Experts of a small language model.
Size: 12 layers, 133M parameters.
Training: a variant of SOAP for the experts, 523M tokens, 3991 steps.
Below are experts of layer 8 (counted from 0) of a mixture-of-experts language model. Rows are named router (the router's row for the expert), gate (a neuron's input weights, with its number), up (a neuron's input weights, with its number) and show model dimensions 0-127. Each number is 128 + 32 x the weight over its row's rms, rounded and kept within 0 to 255. Numbers have three digits each.
Before each expert's rows: a language model's description of what the expert responds to; "gets" lists some tokens that make up at least twice as much of what it gets as of all text. This comes from a sample of Wikipedia text that the model never trained on. Tokens count by the router's weight.

# expert 60
Name endings, decimal points. Surname endings before goal minutes in football results, like Demirović, Samorodov, McLaren; also decimal points in coordinates and measurements, and table bars.
gets: ".", " ", " | ", "′", ":", "ov"
router:121135125132197095147082128123100140174161151136187085090145128180125112169135135096131123169187160152107135119175110139187113047122078114163149127175113064101131110083109176117136052136152088147142120123144122157129153162174133144108136116147085099129180119134142145165131127161081151127135118143144106161120132111120138133137192148101075151139139103103147209148115065129127145117143
gate0:165097098128109142190100150183119133118105131125112144077084200166104048117096112103154118132111131057108152133129182188108174108053159108103115165119097096115108104098169123168145130101126104147149136143121134119217060169121177081145117113115117138194139152069122126127109144118141179142148124181171119161135173195222127197115054143104137103126072152111159135079098126141147104119170
up0:126093132104098094135162126149169141125062121089098098152088166109111154070102170115152105111120131133114178097111187140158167127083161130115151159171070141075138110113106143123143098026127091094110127147143142154157100163115122151097130113112070115104119152086101103146116114060135117145105151176118083117103165141161072126125130123172099098077056128076107165139134211113152123135126
gate1:063118110096131100163096147101129113128050061140078109190149100076080125138137130117104150144183147154149131103182169140154166122114103095148145121175112093125122165135116102088092119136159133103109089101151108119078136136115088174148075160120174167103147101088105075079153184154158168190196146095180080138131123065041142086138163074088128136101172136123159190145121108084134151099153
up1:114138131104145139154098127113160160095162116107127134167094112143141142146139185077135125132074129137094179120146109144119106095142101082094139098129100060087128124192156145162127127070177084194170125112076109083131181128142102061115165115101130069149093178129133182111132097067071116115110171094139087145119150077125154097152160141136115169152193103087147131165132129090093080049141
gate2:137139120132162158115144079072147086140126103153091101126132082116103101139117119123114105111121181092152146098099111116116132133139121131125096066090121162099185123080133143145105160133078117142090120130151151145147164092044131129114080152146127114140128165164133105114079085144147158134170143171037155111142139125170088132160115095123140231174092131114126163151132178117156084156148
up2:139124087127142118159126160185173128064155139133105129156151165156117113124081147104120134108174072085098087127184130136071118137163148053171144006126113158127224110124123144148104143124117106112090157030124077104123148159147156156133144111203109153124103139143162101083098105150178188158103097145161145167126149089131089107079143128124129112156142109091171112137154074153085074120146
gate3:180129121074134183138141144131121124166106150167153183116091111112106145170106145174082111136142199139143107122233123153124141075152104107167165142161138151133162084084102064132107106135090147132159094134147089110119133141194138189062092105191091059107154085158157137073126179122113099150106183190112075086090165148120152111132122130151154128194186135163108125127159178125166148122084
up3:096113146103100178148170116116136096108103127142134086140142162176164173100105059074101175083130149096120144120109154143188153163144131099133156151137079181123172147141135047156150097118113096061128153146148107195154160096188105123133172125166182087110101120097114082125115120147146125161168179131130170089154181119146160123175143117177135107163083075111078135134130091175097109145103
gate4:160103150129102138088097165127130125128139119091170149092143102166142171104171156166119146063144135125100127108124088129159106097127142125145155129123168165060150122114119148118106135164158091120160155164163081121169127036106113183108093130144157089122108114107087105122182106144174167118166144130148039099182130183128212100112122156170136111123160088164145111112155130161140091131115
up4:129128150085118118115135080091058094162102090084124151052104146123207146156091113137160155129127207173162043137103111162147148124086155106070059133158126131106109089147132133142094125127162109121143183154128130123173122093141147161053098057114162111120110084082134156119131127111094133185149068108091052154167068091169148106099099119118146120110123108099106151102121162106112118137126
gate5:118116081151063116136153138149083092123138187122144079134192121127101105132055107115123163165050207149150102132126100108108158099122114142142147176097114104086157152153090077108109099096102093187125109146143159168081138156141126113116088118102111104145162150155109066162156114105110108130098146072155139079145161119091092125092112100107137112163122047113194126094135147141154137069099
up5:124133130118153162104107140151087136157103129109112104160140119134116183120139147126164124165085147122132127145124155121107146096109183139109145071090150156176138084171132118113161118078103068127125186165108165063139079211131119113148094116104171175073100086112183122193128143162111193114168097089166078144164134125142130105161146076136141095089124070061124122190084088157139157099120
gate6:122154149178116122149120116080224130103088208159131129118099110176147163118095091111100140143171117108131087109130159166097166163158160145105118127189071094126160108133074130113139141221128108084123176172144115116206117119142081060119120115078133113196167130099089108127089064172104070134089106123070072122139137151166125119122114111068100134137155178121039128155147124160128123169104
up6:121107144127138150107111122162106110145113132134095109141106099123133174105161071205133151103151136178108159134145083133104130126110099196123100110117141110059073102119081154154155113128202166081178119081187171132135141155127110099150120113163153108146073160141101081176121003148119121175123134198119068097087159057180127097094133128128118171143143135102106131117144121140182131153161
gate7:189140104181117163113183113107145147142082155154142140145111170089159160118128152143122125179165148116142138110190095133057156091150145111130155151118066117119178137130171051077143092103123134138141090140118095123086130153189173137105098137112112133076148120101120136178114145089103137122138124148090095146155180162087163125076140144181187153170090137124114149151140131098129048139150
up7:153108141137181126085125111134119110138168118093162146106120076165145190128102114077058163154178145132091126103099132171156099098131154143127115140149123146111109139149110142121057081097090116138127097144078135169142203100108105139115139150126159042128075171120119140037102146062142128171097126115169102120063112086112120102146188183160075107146175125116112185117128112154116125035111
gate8:128116086123100105152178083122123160158193122099138124149173100100103123181118102150053124145158119148147083125159125121081113181088133112115153053144146140075040114162141117147169108151138120157100113115077130085116047129102115170095130147156081147134092215113057073130096157066139148130179088106116065080102120114115063122109099105160070028120143084168150131111158164111131099131097
up8:088069100067145185131105071126146110127140158145148135137149140148128056121107120146152166111158144118068134160133149135091202162149050118066178144156147214117118105136146154144138122095128131171103155103138055174139082083131096119133156192099108126100110158102170078179177171120156140145209099149166087116153104092149143105089203121127156109104087079120116128089097081083087169116122
gate9:136096123130079088138216074096138169122161141128095130142133157120106073095046111132118137139080170137147116188194148145156132076155157224167160172121159085092107160144162090143079125104115145121112172144148121129124184153141189106081045099098058170211161159091098140185167147130112077119127148121140125117099115140116120125119100132110194137133118127146168128107143127130118140130185
up9:165120131089161136109089113170125097140117136134130105168112161161191168160111150133090051125137062108125144191122136146110150125102136101195143064160135110161107043094118142100103142162118111104079130123096106116139167143132157154123144122171138096093122121121206122108160132151094138149148138113083073053047119103175146165080121131139136158184075144090069138170148121114120168106146
gate10:115151093209137123146166115045105133127122074165172184098091162139080147255162137143138112105128152142120158068178147135196125109174167132109123127171147124114112131112166111156129159098068127195097084138080116147113081074110166107133157110161162160136149149150162139111113143081133101086106158084124103117157141140161161178130162105122137158038138119167136130126188167156103050159124
up10:124174107118138208145086131145111102109159168109195061161170110176091141096087110158085171140133144186145154103182087133074128105160135119154108064108112108106105160078123058080165095111102125136113141154129145139164092163097146118146124098136099121138200140181110135092160147119099130124124168154123092127060136139133102178141109151147120170123128120134154051132138170174115155119117
gate11:189045165095123087118125094101157093115154137148082151147131128109131122142114121101169125156129126142161159154091124070099164150110100090080122141121085067225090074066097142144142152150128109147157106144124143111116096173133125166082160228116121156082109173102106129140165078120103134152179072146119183127115136145158111134140156082123108166118078085158098109099134112150148203129125
up11:134152143134142148108120156131110152068147133118112144161195116123104153163102144115100139196136170137184121108158115109130142119122152175112122132157125153173122057081126157129118182149151167184133130156092084114068139156100077114074144164122140156191167135137157160114131138142095119171189119106129100140147149178203098120105123139155139163135107110175119141039088148183088172122147
gate12:135129099144154085144104198085113103078134124132109125145122167111089129112126106190131153127185125121102112113135127171146136110164132171104080070126121145109109104081116149111126123210110154079117061106110175109101131141123084147125135090095134081162136133126103140134131084071117091173122134153110125151086124144148106167101180130141144172047174140147068094140058114152096080107077
up12:098119123140141160137138084136167184122121162117120122113194128115130173183109134118145087153110155085173199150133133109186124140140098110140119169082076151137142136129123081099157126129162086155141170106130128182192136147103166091114067179152048134072137079112175068088172213143099147111179091123092114099099063165154135095119124094116174127141121149181120141094130128160150133102115
gate13:121141137163146095117126156135162165108076153115120149098118134111136142113143064136106161162117119125137133154187109157183189092195120153125156119129114108118088141148128113110089148130141133160155135122128151141132092109155083145132163081149079228098109117092157131051151131201177169113182129115099146123096098097111085162106166153109140171122124170155110137177129143179151185158142
up13:145159117143162192146142186163121100133140109165211161099113163139143120074120131123117121154072166082108089116143107108110128139068121139109131084100095055126070111086110101127169146160146150134163085155094124114117121103154129118164131095131158064122174140092097106169090149190160179105073153041095114140107137190148167074156148165127206122163100112088064161213109052106127042112154
gate14:167128110138122129147162168136151129159074152160120068109128131161161129145134091067135136114129100076119134111143077112169230130137109137110221076162070106159133124109170136192116142140154158119119178077100127107092112149081156102095132122108072115158132141126113105196053217123123099146137086075076165129136129225111048104164108130122116153145157100185116135121163153118181130108107
up14:152118099174113139183076128157088116154171111122094168120158176101158084141148159073092102133093116139107087139144176110145127149186149145125112110183156137094132155113193144131095149085112092191171150169109156134159155162150096121130151133132120101137097120167124198170129114138081151136144140153147063135163116153144133132046163130108170108111123122106109079186205160112158122135162
gate15:143094099147140163120100083141143171118091146114122154144151135135090063128101079043143124123079123133144135117111109196117184134081153112148150153063124074123102093115126092123159148101120094149150184135106130115108140131130125107133124122130059132204083185105144101115087110157077145073131189176153145178112129103156133119077111135189144056161096081097105105178129115134115121039136
up15:103127050164117129069110086156128122162081169123089136127116137135091083105074157099121162130079136134171047173128156139096131179142094154115099169102132146128144105123139157159192166058100091160165080144121119091121111110159065092073105114103078184178106134096124127107094119122080128124094183122145128071108118100064143106110134067158149138105134109144141101138166137088160143122127
gate16:121112110071134207122127173127120192135230133139131119127140137096045177157162145091094143102102170134103117109136140145116129193141150094164132107127179157126138051122080115081073132129144137161116101097160109063118125134193135183119121162151132163183169060133115124135107113167177084107185177149125135164137110123126147090121169082134140138105141117119116109200087103121133135125091
up16:127113173202151163121141101153140137086099104142099142147175137208151111131125136171093128135185106064146184155121089123136073154107107103075164197176159145139160163150175137158195087120110167105108109153127191115128142111098123091123185118144120117187100165116157089119167107081146084110117107164150195113161095175154131147174184120141128093162146114114159141152167097142157066106147
gate17:102115159161107175178155151152047156142176190104169131101149102192168169122172180157175144134116116135104108111112092092168182131108078100184144137126062122111121104124131125141122144144125167131079196165169157098136121152121138086124170100093136080131068150118065126153107117143163092077171179101179129039113127141157125105169102126136122129149156170119108095113097113076151127169158
up17:132110075110131096053172173146115111066102204164109159150083068129149092114145141161117164128116108140091078139119150089115181110153107089130091137125129125154129061091139126151137129175149162121144142159166123096121094129128068141122114093088132145104149164140077131092148139158090096112136178135162140107130121114098141112148131123127116076138094141126171151155170099146095113071123
gate18:103094102174124140147139142115044100128095110117149136140159131101119113148148116145138183092143152074110138105115064112120142152129164133064116204150132174193115163126143098108125194173103118155166093174127185095123109137147121158122078097144180169130141098145084132108148050177156149105119090136125118150138147171184075123136130098131115085130122117176109110132146108167163116091116
up18:134184162121106072160102187137151112105145062153133128093140143049121102132135127106119120152153060132108124085113178157114176171140150085157099098148088138120150127127180098107105131091142150085149121048159128161105053131127164084088121126178088132151127141200127089107148136152124096138196172091178065151170113097130124105136167135108090145128142113149178122100139086133127152075149
gate19:129099121126164088117104153123106106044113126090165128077115146142059152151114116109160081120106144068123090127120147100134089161156123133091098127163105144110139184159160150093181153076075157143151157068167122125131141092128131166120117115126157158081099135133095091081169105063147133113108137132134190090036124128104183164107131111161171139181118117107148158122143105140104071149127
up19:119113060118146163128145102159114089160126124103168080094095168140150074130153161078124203110128086119094143115086133158081146122154187128128160159190130101078082093154102116123069104173146132150061114169093138161099134118167175118067162083092105160136083114143157145079125122100113169114184113120090071200111122140123131133070108118165078091094146073137155124118176117142083144156099
gate20:147093128145189165093166148139112132124141161175140097115127117142118163080180167124067112123144139184145184122154156197148148071113136156045115107142105096127163182113110117109150095188146061117090104166144161131094149172152111106128124164123168126105141090122108110158125115117160175124126072147113065093123135177071138187144136147110100150167146134103137124172099101149137118077089
up20:108120145168146129160124143162186096129153129126122170172149168128115096176149059069178175094133140113118170101147109136143070146145104123133163079152118115120082103105170138109107099132091169143135067136059074164096136141103086143127098157122109153111165109097160100043086149138112110107073151103206134166099131146136145171052134079103200132136137171163163120147175088054086155130129
gate21:126131182123075119163153116120155098144151122159179013119100164112077137155123093153164095109114127140140117143101061207150109112120099099096157161132101147115138116092141085104133197167079136112090090109106151185092174143167102141120135121124184111102150140126108116128177142120116167108125205136103106103150132073164160157125161168185142119186124113153101123120111119089162180202143
up21:121120046083146103090144120166113146114146126183087099086122105142105138128115161142123082127089123171152167142180089145084126156119145158170137108119095056125099131173116172094162113136145149152162202121139160092129077081104092170084106107110188148107144097083130114184171070107109116109176088131102130101136067084091118129120131159080175149093183106120170109192136118069141176132185
gate22:159120140111085110119106179157117025130148232107154149135109101149141126147157109130150113105091079148082167139109088124124152177124138167142132078115085099137070096138154118075086102132151100177113178083157115118184182134163160143073108155092175092166166048110139147118172143117158158098135115124163123132170156190074132112171132155133131119125110114141133142095151144145145207098137
up22:100154101157129166179079111132138159075065095154155106106099130054117147155136171165158171117151111077116160081150121114120142113134082108147202157134124143124155135115164094179133135155117152114121120151161131089099124128133207102160127082105149071070101089126110092150159124155139175120136140154145109137099108095113156133082112148142136131203130196116049170108143127128163138111104
gate23:061118184190111143146194122100184096148158130130150149114076130193145166104152154055095161105115167125124116133147129187170115076158132137197136089139119074131158058130102127102146098129127138114100077210103063155154099190162128117164079081124105118125089121085142104071078144114106114162047090141135064081143168093171149090128170135121132111085100156171175154149129056133107112119088
up23:159104145151173151139070149131112122099134069150069113074159151164121119138114134164184127113105158189130138157091156139111176127150129072164125112168085116142164158105122091137127091148096125172155104102151142141105162105098137092128079131167161128162136085100143128151123063143154172138107146119152125118216093104088146142124167160175098077164143097169140126085087094151143121174129
gate24:146101074098126142146075143158118165105081136100171111108159122117126153139082064171153134134118165115136161122066177097152163100047158140186115160175109141107106109040136144090117128146166164167094132099129109191171094113108140164187049182093161112140098155164098114154128098185065150187102135113179093092142153180130136076131075082136171083095147093130116129079076141129151121091077
up24:121110183141136071133133089080096081137178121081083082121150102154110165134162200104115046140127162184141104050142109173131183095116120139095139138156114099147111155117124139165143112127118100072128103104156117121141149161124170078077163112148071131053151140095169151099069117088108222072116114148125113131129110107136101097155166152064133145154144141184106114116152090118110165135161
gate25:210072134128176055179142165160129139153140122175138167113158091145096155135166112130138090021120120137131156209104118159146113143113123206175162075121105138132091129109104116162104133100114141113154174175136149102117121168125111086088139067090121149217053152150134083169072151143124123142105110179108102157136154160129138102099153159098116073150127152174103161159139123130206148138135
up25:120094110182208151112089144121174133106151124158102102118129112124141141075168090151153098142108108139115118101107162187104136108157167124144134107135132195104141097081084171117144163117167100152131124104109121121139145179104073105097096151197099165104110086143099137115150148163168114128111141125125097220100195116160098161173125142106082061118153113077094119134085147164116137122154
gate26:111120151145110120140120143106128111160149099180144107155119136100133165135141156150106104107128062079177139125142087087111195109082158130164113209124161088131106113123106095156101209152070124086087168187147110123106153081159102092131145158111119127119197132192071124107102180146124112108156089150109080162148176102108164189067124148100092193107142110169129116171102085193108128114074
up26:081111137124111116079167112118099159146129118120088103190158125105082113082108102145127145135186127074119154137129165121123139170097156163142164099089112105112127185103085091111116082114084115137104111161107145152132153113117118112205089096112127216070155095146153142126129144184175141124094199134103174110109040097122090072148130120121100130087074128148166089133078120089144116123100
gate27:131071138077114113116148153152151145102103125099184080157204140157147107123192067075134172134145147097103166143140185110106079159144155145128161095152082128068130084104103126127165148164114117223155077162203160130112158106106122142097133104110100121165126074124077142096131097099102171128144123172147089140117108142128114129132148081131116146095114189079062142093114140118132109159133
up27:122133083144145098140144066092124186187180111106102185121093181116208117132073138187115158130130125176120107074145112126149150153136175120114121137110080132205123173140192108104155096164071097085117120109102092111090146123164180130069116111108124128104135113064118054154154120137110132091093098145130065138208105139155110126136117131156119136197108175101068086124139123133129157112082
gate28:111096143071200200161117132138103190130112138131175073079128153119129071108107116126134150109175156126109121118149101169126168111225089127132064111178115121138111092147107167078110092145111107148173117159077152097100123129162077144123077079069083150091134147186137140089164134158146149134157134098157134120149134134131113126089121117154155084118125120126140102085163126148138111058161
up28:078198131118155118123052097183134154161063118057144157177073159163090141097143134127129075144081157071140129135104163134168102147120073098092149162165142144097151150073116130083104048102094148095124082140100101085129154135133160083115165161120155111121091185094098149086148124134141126107105153198146081135062129117157156164106151092108124131112122135139089107154151061110121054118098
gate29:118143107065075131172131145123117072099191132162175126092153175096126190133127123119120130146132104163127083109133052212123114122156139118132097096160131120132116120106142081146157071133122161151114149117122132174115181143113174064148166128015128102177143145150120131177151133112116161170136162086125119140114147179142127116181163100140134181087115160169101137189084160142123078080145
up29:110131126131113059122082116155134096156047066153079166148119145134123116099145193172138106065140122072124098151119157138121091179129078125145129141173127122134126167132070163127127215180112062163158100138073139121154140160203132099146132117146153106125162171075126138103117086156072165144172124115135131175111104155117159129081147138120101177139075085106145177095165087133129151171102
gate30:194166133090118114135152033160097132094184108118101134140144130124163088119069131110124170148112126159167074110171133172126101091156154079073122125129148138104162088151134118129111072089166115118091132138147138172127142132149093128155112095121141126096167153108153131102119168160127138096119142157117119119114166112097162191120164119135112113102114125089115155139152110145183113149191
up30:096112151142079132160084108121105098138164102082113130166087131142138088157202104116119142160068193075102150183127129125104135163134064119139174146176087144153156054176117104136172114105191134145120137156141183138110132074121137113109180124155084107124096134117174155123096101121165140152176139181159159169110124134173080210114127122071088112160125100183119154134088115153141125086114
gate31:166072092129112147111201140114126138098097081116157036187091101103163032106126106145124079174097123202120101111150121065103148137098077172150147112126138104092098113165141193107179121108141128114085185144154156147131158090132111079083121168151134125114091137100125180168179118134138184081108113091093079180131150113120105070180167137082121123135126147119149154106189091123171152144144
up31:170110075155082114122075057114147096156152085109169144130146153149093148040183118140139100189167152128159139131111121130131159131131059108133121133129096152134147162101130089122101133125173160197065113147195161111208159079196089172171096135156136180145132198081086142145148086066158105132142155104073103126169135108095106150074133128141094116143107060126092211147092100141175145107056
gate32:126127101097107127140106119125137148189152168179121130114061136135091162124153155098131113162147110104158061135170133143133093135181121187173164087044147117147109108107191087161106088167117119143111158125086134041151177133113117117159135108148165129155114113131137135113146135190048202075154153085104127146147183093138137121134105152117112109123106110150087118149144127135132119102107
up32:113124119129131138152096138159184144129082102127201154143124154109118125137146115143140144127095111134064108055113189091135099142102121161147119086116152076123147087099145174142138140137125064218113185126122113110108108132048131163153094133138165139116138140063141175089099112147175173153114087111128171153130155082166117147137113157152105137141117123088128099220108095163144108115150
gate33:125118095115141088059130135157107138116160131146178140119128135118145108166152125127136151105122125112083121114160113186217129149127169151094172081142086118191150100083111145180173138188151165173160126101124160147171137068111114184129068097154159134118100098167119168113149110152151091107118114063138142092064139127086170166143095126173165140143099079139127104110106144139167127151169
up33:113074165087112128110093126095124089051151090148060139107103143089139191090162083109132189139106112128112163092143125140155160143121137131198164146159133119150097145134084177145095131157152135124146091103117170121124106133166119104095156143129116130098177108072103172134099135171119162132133072123114138100144122100146109130161144119178064123160116133153095101100211087107118148157107
gate34:107169120138131107142088140094166209132107143157089153148140111155149094155133141135136161179035118160172148114123129140149134108067100124143083117154146147155098098111182101085144130090161224169083130142100127103145095122168094138130110106179149092150120130133097147095178188131108163135150147091127176137171101133119092074128086172106140194149140103140121155155125141037122097183210
up34:118097090093093091080087117121148069166194146162150064158111132149154141140098109104140133162124155169156077164171174210144106141147160179165143133111162161106182079159184195230113138180129150098146158084171131128082129085160160109106109172189183127106158141150179117123146131139119103083120111140208105085139135139144128132094113130155137137162150124089138125172155126147159122098138
gate35:055109145105076128139146068111114104134104151110136127129135144145126054137103166149165095083163090131094095182135139111119154055150186148105150129169124158127103123118135122156128138145124162138114083164124153139171167129149164100158203075119164143094147075087113142122143140066137140120126122196091049108088198127160090088164160123089147106049126187089148162131141108122145137161131
up35:166168097135168082125139162170050147197109170092192082099095158195192154170106136134126134088170130073117127153091142130107110134124154102134157149095075130160119105178148128121101125110122098140099109126164174131164105166159103065154075157100093097123087145160111116148124133127162092117119145113056143130093122132074125162090134200130116082178126148109089132089155143136187105155177
gate36:144095092125162115126102109076158146172113099111104116099069109167133131129134142101078156135109141145128120116154085131159146128146137129165211154168095176104171083116077082122077132145181089136111143151061124161118139134141111106111104104150162132102112090128125146085132108129138072122138189182146116144116123130118163151103068163104161151162165096109141130147162151172092162172116
up36:103141154143094139097119168151156087151145185175125116099201162143082164133067047106140112111059133126142194109101144138069151153113143126113099168104156168150133168154102170096191149103129122145139079112138085129096178100142163198104102115098150149102184119140117141100177050144181094160189152092123087140180147100109133142099090162120121125145095155158104199204121085133160100134104
gate37:107095163190055124170126025153124157120099184188124175072127129218120133175158114110159146131107110116166122143190120103125128132138115161141109154123111065075067115185114122136164140086113139093173124133087132076105175074147112127167168134104191171094135160143162131105070116157071117106106148158108075132127098112108158149158103128148138113127156139139125141116115129102122116188130
up37:192143150077145118103133129051125136122125072107102130132088099138149185094102127094126084128099097113122112161091199086146168170119127141125100097123074121186156130167167154098132181099127124146139172108160127191128115141132075169098193112133159204081109121152143114079163141125140126095133114108106105170191104159097153120114146153128112153121123139130167131115097142140123099079143
gate38:129156100105105139117158166136144169162199143181137142164139133158162090063048155149128124136145138102158086149118124118107121092114120156113129174084155128185075167152039108096088113132095150050108132140156135134232109125159122141088135149105152085124102143126128119141124153173102123160133155147140101126140166159119103071157155157148143122083128141135134148195110172187151141148122
up38:134147114188164100131146096102150138131108081116111157134156113129120125181137138132120139083125156119101152100142112104184152087107161151174116064155115126129107090111120177142138136149074174146124122148085176147113108138111128074087114164120168124071119140112128114181191134131073194134137142086123181209136118143110098039074159134125117069142137148169137113127067121073151082125160
gate39:113075141111110116204144134162155097159082197125079097115075142191151154116172126120132145134082128141130090087129164133175123153105105082108115071079126090149107128138185184127104176112084151111106097108086114148202146098130134144129131099108138167211199185123091123140115104068121132087114108162136175143094132092091162108098104130105062141115106070136155092155136126143135093102137
up39:197122181188082133129163107144127120152086086119190139150107143093171120122120194143135166193098098131176152134132098119144119083105173156167124141137140138119110110117127116125145101129111146099090096177146127106134097135096195184124121174110127129118089139114152121111144123155118131086146152186116110177175081136103133057094119126090082111139049144125142173122079112180096139145131
gate40:159123129116169044179116116164091121127100106112093164116153102130106161163129055114138122156097134103106091149159124126137090102123159189129112149145094144128116141109098203154091082138085140150135116117111132127090112151111100153159111155091135137152110101133109104134134083130046145131149117149180140048097054139075177112119113122128191152068108156216094131135145147112088132133142
up40:103075091114140151166086118210137102117108081156122104131134175146158121096091093122125170099121134117084157117140076141127120117147129167148160106174131190145170130098143179104117109091153132081133190051126135083158123124079034136138112130136073183150137154077137084099127140148167161146114041140141122157130134114098170133088097107129197156146068169098190160144145193160141097133144
gate41:109114161168160151152103109117141053173143102139160124145081254128121125192130117108121148091134102126154167062142115186152143133073108111152135139176113110164080123141190104172170058110116170144122127162160165129231148102157125121128090152155089139111160153105139074114084127156167151136137140100136120134088124152117169166125141121105148157100096158127136090173113108128126187060099
up41:141117174116074217118145137177076146070105148197081132113125112129089149104113118170149119091128129114129123152086149122176132097137135104130156118096112138156139141091152193119085198136121119140147155111121118084129076120088123130097112149176164079155161141154145109095134149155127097128182122133174146109130083138121177127161111081107110070094189119125157127164130149120098095136138
gate42:102091126033073142165077181164187173081171023102119112069169195162072094097085142101076169117229141114057118144124144015115081156136121175181140118130149109121111117178102115162206119117117100175179140116129131126110164143116098100182129172123088102128069115120086127124181138122114154107152131172124076137109208129099128118077169129102115191088122103167056128120111126098172120094127
up42:129137068125075146097175157129143104110152146085112092090178165126112132120090168171109165167122105073165153107123094159114135139106123071090152059207166158135134101122110143057112129113162167158150143110105131173100139150176144096092099093101130093133097139116108121125108083148119101091128184116140160079157108115161133147080127157173118106125115147115142161116148135148142069088157
gate43:126138125141139102132139155077205147157133120125120126084108083097174172076168081137100150091137149167115198129155043121141105206110105152110113118180153144121119159132196153120151101149089155161119087128080107078154116095097102156114154142143113119122115055119110099103142170147070164164115094091147129151100072105183130172085155133146097170153143141129132136106151144138136066106133
up43:139072133142131039148120140159089155141159117133122093125137120132111193126125116184072081115200134197126105136131070091137142117147137130160114100113147090125134172089158118158093160143151216108172140153202095130127098082077133124115143148060114074094165162102082154080149155112126115075159087158160165088129080134148118060146187168102089121072124087087126150148077101206125147088164
gate44:109191168082125104134160158098179113132118192149170164125178123114116138129121116145124125111112130136181116133139119130183150110137082091117162144130104147117075126175150132127094176108119165152102136132067164136156078097123080117151089091075165183118144202138191134158153103190132157134140143153162033193153171157132127130143177128106154159187137089124080126117103142150117202113092
up44:184106142117169090149112137168099025133142114108157113085179122109083139158152098136150110160095169152105112100153067112147115144143135150106103126160128192148129113048145127140077103168139167135121112175087141067131151091131142182133087170107119163107174129065168155170125098110124055069162163091186107105140132135183111127097087146110161102115177151124147117150151120090151164077113
gate45:133114132094113130094058123095133158120075153110086085112155131168115155122080118118211083133071167172082128137132147115098110128152112090145085143168177198187102085105164125130147141173117156130166115141122118091165151171125087130100080154140089167173176122146104133098198124106128153138102099130102178161145129123139173069172111087138151155142135176171117151152143133186148148095185
up45:126118155116159124140123160107191115081165134128101180111102165136160086145094084151139231151106144151139075128119144151109104081173140086127119151083152174105128078066112132106174082127116129089132067127180128128144037113211157125190170140081118131112216156109133128098143092122147072154132145092142132105074119161166130098116121108115162156114169168142171124165118026158089142053192
gate46:103164069109093151121076161138106194112213151172098165103114180144072167146116130156152105134100107110143172150129109111128133100037133100117147107097165091153090118130148081156186126188124120112181160133148113065119121096123121077107099133149145140118110122163150097116111119121147117095167142140098169149124072145121117163129102083098105187111140131193077145138099136108188178120128
up46:138072155137114177088162151117168158134115129124110091164187131111102133130147078155104132103124122172103124135125132109073121105115125133039088121150120135171099168101128141169143149136125087144136107085118086136108115130121087124168146144149112215079120088194142044071059124116119100097147118105136138110095137121162124106163106147112091082101138160146126096153131091051128144080134
gate47:174170153096197119127138139122104088140142014104077179121113121141171068180110114110204115122140157175158123131112107122156156165168151143090182163153099085101098113088145107123128171116142064112140100079082171153122129152136112129179114104034111129134072119139148141097108129095139055119107117143098171100096084133143120149111145156076116182057127171078100136125134073106121086103195
up47:137136110118157132129156093080093104136109134103093109183200138130089137081130097091070124112128114132179175109125166126110184101192128088073131071130159169174161133115142138120131143155077187111114147102126127156120092107172133082195116126093114129098123145076124136088115130132095098136174082131143107159104092098159117114141192110151092128123135194145153134086091094110090100114097
gate48:098158076130129088122143083128122087110161112155129154148129120155143090129178162175125102069092154145104101142095130121188138065118119059128084157162173127127081108117113088117155146140118136127110085097101136149159144206116142077150142132144090129163088118102153140122073097115117108074136138128108212125062102188187159129118201164161135097125094209100120126041143145167082155047174
up48:154127106109195168104183087178131187110094147058230109158149101124159137076111060139138140126114158135086166121099097091165143119152070143164090144085152084124199150138115121160128120096140100108145174182126132122128134145139075113111096139153128111100173120102103125050187194123113111115107083123166135107104128121132136130072131140117179146193132120133123105104164152148164117144104
gate49:076079144097108134126103152095166175110147138107044198087162174156139094152106140103108160113129118117104142124159158125111194112062078139138095147152117089131155115129139116099145098045127079134098145112134096122123173147157112131112161132133144097131147157157112078170196109147143129170143102160144124122080152146135104151129129074147166105154156175115096171094138145110115151130147
up49:175144125182113116140153143126128167096144194115139121101023076081112095157152147092138160129163193174150147117082129143111107122161152150179150073142144088146109082124114157137068152098132139151140096173096100109156085162088141100106131175128187130070096095109087103122141137166109156185160018061117124150158093134116137204107082141116114139107082077072124103121147163163136074088141
gate50:052143136104142134055144092142143144147108096091096179133163124139118112132061122165087110128122136092148133105092157125152074105142103110104187130136145131108142194095151126143152046189117168083105150087144134129198148156128159159128085191122152109140134141126163137113133138138158163079138178171144156108146079111167129167157080140096124056105126092124134146093151061160114163127141
up50:147120178125136097141083059123098070113124169183110160163130109114066183149144159038135208121147149148123083154119184124147164105124114159060124127122164103166072115118111105126155127124131142165131162124160117208108170083085141141097084150086193124125100098157176143180102143086058137110151088051104124178146136099131127104121143196119121126158117099129115090167107171174116156126093
gate51:136100189142155142137085193130170120116166127165144143099103109101062165129068180116114138166100100124147167128134154131155066116123158098123087109081100140121185087090185139119156116127094131096130144116073109168114106147094129102176140166174163105084097150186185098199154135198130109145151128127087144144089176083022139144172138138036121156119176154097133145127077129172110105099109
up51:067106088094165117117160104185138116143122101113142131133177132133174042084126150150114111111161193127155154113136146163111107137134140196133178099129147097122125137089145130113149125133103103134152086140168140166136138130121084159061134131111085127127178141097100146081092171142134125145078128164159136077144158070151146073112096070139056168109122095160159143151151113111104161202089
gate52:107188111087109101158056126101201061149069120085149109175220094083118139156101136099170101148153081086107120125139070155090104082086137082153137121086150141160133184070189087119139123144115093136144119140172121156039090103150101107154172138083085184125140136088011100062164105159145201055120149137123098110120118066078121117117157128180132123127141156166128200105143172104175078156121
up52:119112114077165172138120103117121132067140185141102198163069079119102096124150134118169146073157137134164159111123154132100144116235084167126162148136150130073067175152142080151115165180144131148177083102124137120102121125096102144020134122137155072124094170148089150214099107123127088130164158120117098145167077150115116139072160078095117130125161099065130127171116083157100114089093
gate53:192119103115130138120186196094164114091061159086193147091120098149096118147138078090131089207117137162104112103154168119069119087169184102133073121170138112170095171108105121174094137118114155131121113104075115150145129107140099142104077121142143193108098076163147144077136210164171145108087143121124141163129165072141185123111136169111107152160117159132156120141103107145106136152150
up53:161131194144119110156154150127142084130113131132206107186187165118054159115203122130114113171116128114117133079114120206150065082126120112103068157161134108089109133121117177121090113118184159098090138125103104104065185134089121171081118117096140134116119157135169175135110160118175094135083142084135130143153109105092183160156129160127078157087095165078120112093160138070068158113153